Below are experts of layer 5 (counted from 0) of a mixture-of-experts language model. Rows are named router (the router's row for the expert) and show model dimensions 256-383. Each number is 128 + 24 x the weight over its row's rms, rounded and kept within 0 to 255. Numbers have three digits each.
After each expert's rows: a language model's description of what the expert responds to; "gets" lists some tokens that make up at least twice as much of what it gets as of all text. This comes from a sample of Wikipedia text that the model never trained on. Tokens count by the router's weight.

# expert 63
router:114145118089128116160158110141126136147102119131128127159129138171166091127183124137143122138086088084115138111144145108130123090109109131132125136109142116128156146091130104172138173152095116168154142057125156079156112115121183125146119134149118149105112130087126093106130127090142151145124098137126146113130152105152100121100170144102127165101105198113118132136084136116138156131151
Description: Possessives and articles after prepositions, such as its, their, the, her, often describing places or species, like "at its north-east face".
gets: " the", " his", " its", " their", " her", " at"

# expert 49
router:153131122105168103141140134147113134155154113111166120131118100140075134154158110158156152140120149148079134157165142154097110083158114107123125106104124143137160141116157103205155119139130154125153155103107132120115077116148153137150153136148125178146102157116121144082123136127133112198128106124144119108133128112156101109097134155097123115103107174094101114132133127147109131130158
Description: Line breaks and == marks that end paragraphs or open section headings in geography articles, plus words like population, census, Coordinates.
gets: "\n", ".", " by", "The", " population", " which"

# expert 58
router:153145110099131104162120155137098093156162087137072118190094109066185109163131173127127150114134123155077095152165096106128099122121126125148130088092111143134143158106134138142098142133107140130133151104118197102122121144126152130107155145085113153161122113143122107101168127144150129165104151110145127110151108121096119139143185116107157128160146187084120128127140157140119166163152
Description: The word in and abbreviation periods in addresses and locations, before place names, e.g. 17th Street in, Pearl St., in San Juan.
gets: " in", " the", " New", " Street", " at", " U"

# expert 45
router:156149133095151124154144126084152128136128098150090145144129117123125074168134163124121154140125094133122115134146131129175116106108117124145132089092116133078151113171133097143106115111123111136105142088107140069162125118125131129142130173142124148135107111123103100104111109144126105132117174120115120095161118099117130123092138197106096136087152163104132099148114148125142104126186
Description: Mid-name word pieces and line breaks closing a paragraph, often in taxonomy or data lists, such as Dunderdale, Bishopsgate, RefSeq.
gets: "\n", "B", " =", " where", "U", " from"

# expert 57
router:168097101134155123143131124116144138140146143143172092160136133098126111148119103165133140136128160154115134181162129134137125092083107163122146099123159124096175137115134094079089110132106142130130132157113152095114147135106185161119131145100124128121107170120133105074125119139172085147134117161126157154149129108126082126109168133135088115161125168089131092126132128167134140164137
Description: Pipes, commas, semicolons and prepositions among numbers in statistics, census and election tables, such as 522 in 108 households, Turnout, Votes.
gets: " |", ",", ";", ":", " 0;", " for"

# expert 16
router:147108183090139095135140124109085133122186129131129118134120078148149119141143124130134157148158147141130139162140098144157113126140138135131145144045145095104104190096156100164121131124114167161133104115139157128139128120103145142143127166093083142145135111130089150073156151118147111128134128118120149129129158159124136064104146134127142109107114157118155140148136148130122114129136
Description: Closing parentheses ending foreign-name glosses or life dates, plus function words such as to, of, about, and verbs like suggests.
gets: ")", " to", " of", " for", " a", " by"

# expert 0
router:181109115096153109121157147135080109118080088136123081187141130151129121133146115119096172150126147125118109149119143130173149109109115103114145168093122145127073148103146106148136162136133144078144134105133122084169115125085134129111122123143108124147068152097159101083143145170132108130135141148143146150143098074136092151136142148093138118142134173076125137086131199093114162181118
Description: Single capital letters or short first pieces starting proper names, e.g. the M of Mifsud, the J of Jadakiss, the H in initials.
gets: " A", " S", " P", " B", " U", " E"

# expert 25
router:146114127100133098136170161088119147144131102142109139187147120104126086100164102116118206125107134157099133146162074127145111140080117151139150089149094100109179128101089142156126112144150118127149113082129156087134170116118176131115167103133108128185080181119138087146119111153155143111133101131151116151148152085121138136123168127121130113122110169092136130115094165124138145179124
Description: Month names and the day or year numbers next to them in dates, such as November 7, 1952, 22 June 1991, in July.
gets: " in", " May", " October", " April", " March", " January"

# expert 40
router:117135133102138130149145139141128105146180101144083120187095150140105119143131115125126152142128132153103161149181094119110140119112125159157150108119117089086146142130116129123114130129125136118137146127133133105159135101092171158125158144117102168184109150134120128091155161167117123113140125096151131130113123076150126122142161178137125112135144181064155134151095139099120154163168
Description: Day numbers and years in dates, plus on, On and Died before dates, in biographies, infoboxes and tables, e.g. 16 June.
gets: " on", " 2", " 4", " 6", " 10", " 15"

# expert 13
router:109127106078165095141136169097093115109161110110128080142117125118143119156142127133157150137104121128121129167147146087160162131135108124156147118073124109114148154109157111157086150143142163144145185107134162101131126109107117120122124183139131110112068124083140142103122159146145135124138164106170124108144125134124165167107140116178105082129114146127082130101113146120119105164161
Description: Hyphens or dashes inside compound names, table pipes in sports and results tables, quotes and accented bytes, as in Buzzard-Quashie, KO, TKO.
gets: "-", " a", "\"", " to", " (", "–"

# expert 62
router:130084143071147128111150135122090119151127108138157078157106120135132137171152100116127116141135097141121112145171144152116127116166131139103150114092148136106183168097131112133110136123145129094146143145120075065101137116104166113101119118107124160148101147119113099099150131153139135130113188093170088107126075094134134084099120135158092114147137135075131093123123145126141166150120
Description: Conjunctions and pronouns linking clauses, such as and, it, when, which, plus numbers with units in texts about buildings and construction, such as 28.5 m.
gets: " and", " it", " It", " which", " was", " or"

# expert 26
router:190142140120135163139099106148129153129131150110102119117165097105107096135141162127147121114136107125130163138136131151155116089116104111131152154089144067123162120137111128127139167118109105176160141109152091072137115127138177148138113111104115137086110148129122118138091120162166144121106139079122139117110129137131115142127129154127135145093137131126166122142155172137144176145164
Description: Linking words such as and, but, or, between paired adjectives or clauses, as in "wide and accurate", "successful but", plus suffixes like -ly.
gets: " and", ",", " or", "ly", " to", " but"

# expert 56
router:120120111138098123096146144140142126126118123135123116165121093125142167156116175139139116154145170165105156119124162127161117122108147133171162156129125128141133142131153134111116147122100078104129131107135121101109124133121137144116116139137107142076065149154158116049094131208135098133147133092137125163101102094128135090144139155115123152131136176120131151106140154173157140139137
Description: Nouns and articles about contests in sports reports, such as race, game, round, championship, competition, Cup, and "the" before them.
gets: " the", " The", " game", " 4", " Cup", " League"

# expert 20
router:136101148081168098163131132112133165142143162111129131150111121137103105150124128118136143143170116136103145204134149159187106123138136151118137112050129115136171134136165118101081169142065127136116140137137137119134141114102131147156195143113119129146092149104116114118131101137172120159107112105107126102128142133141097158097163111142114105107089117127100144110110164119142161193134
Description: Colons, pipes and equals signs right after a name or heading in lists and tables, such as "IMAS:", "Bolivia:", "= Pre-owned asset tax =".
gets: " |", ":", "'", " =", " –", ";"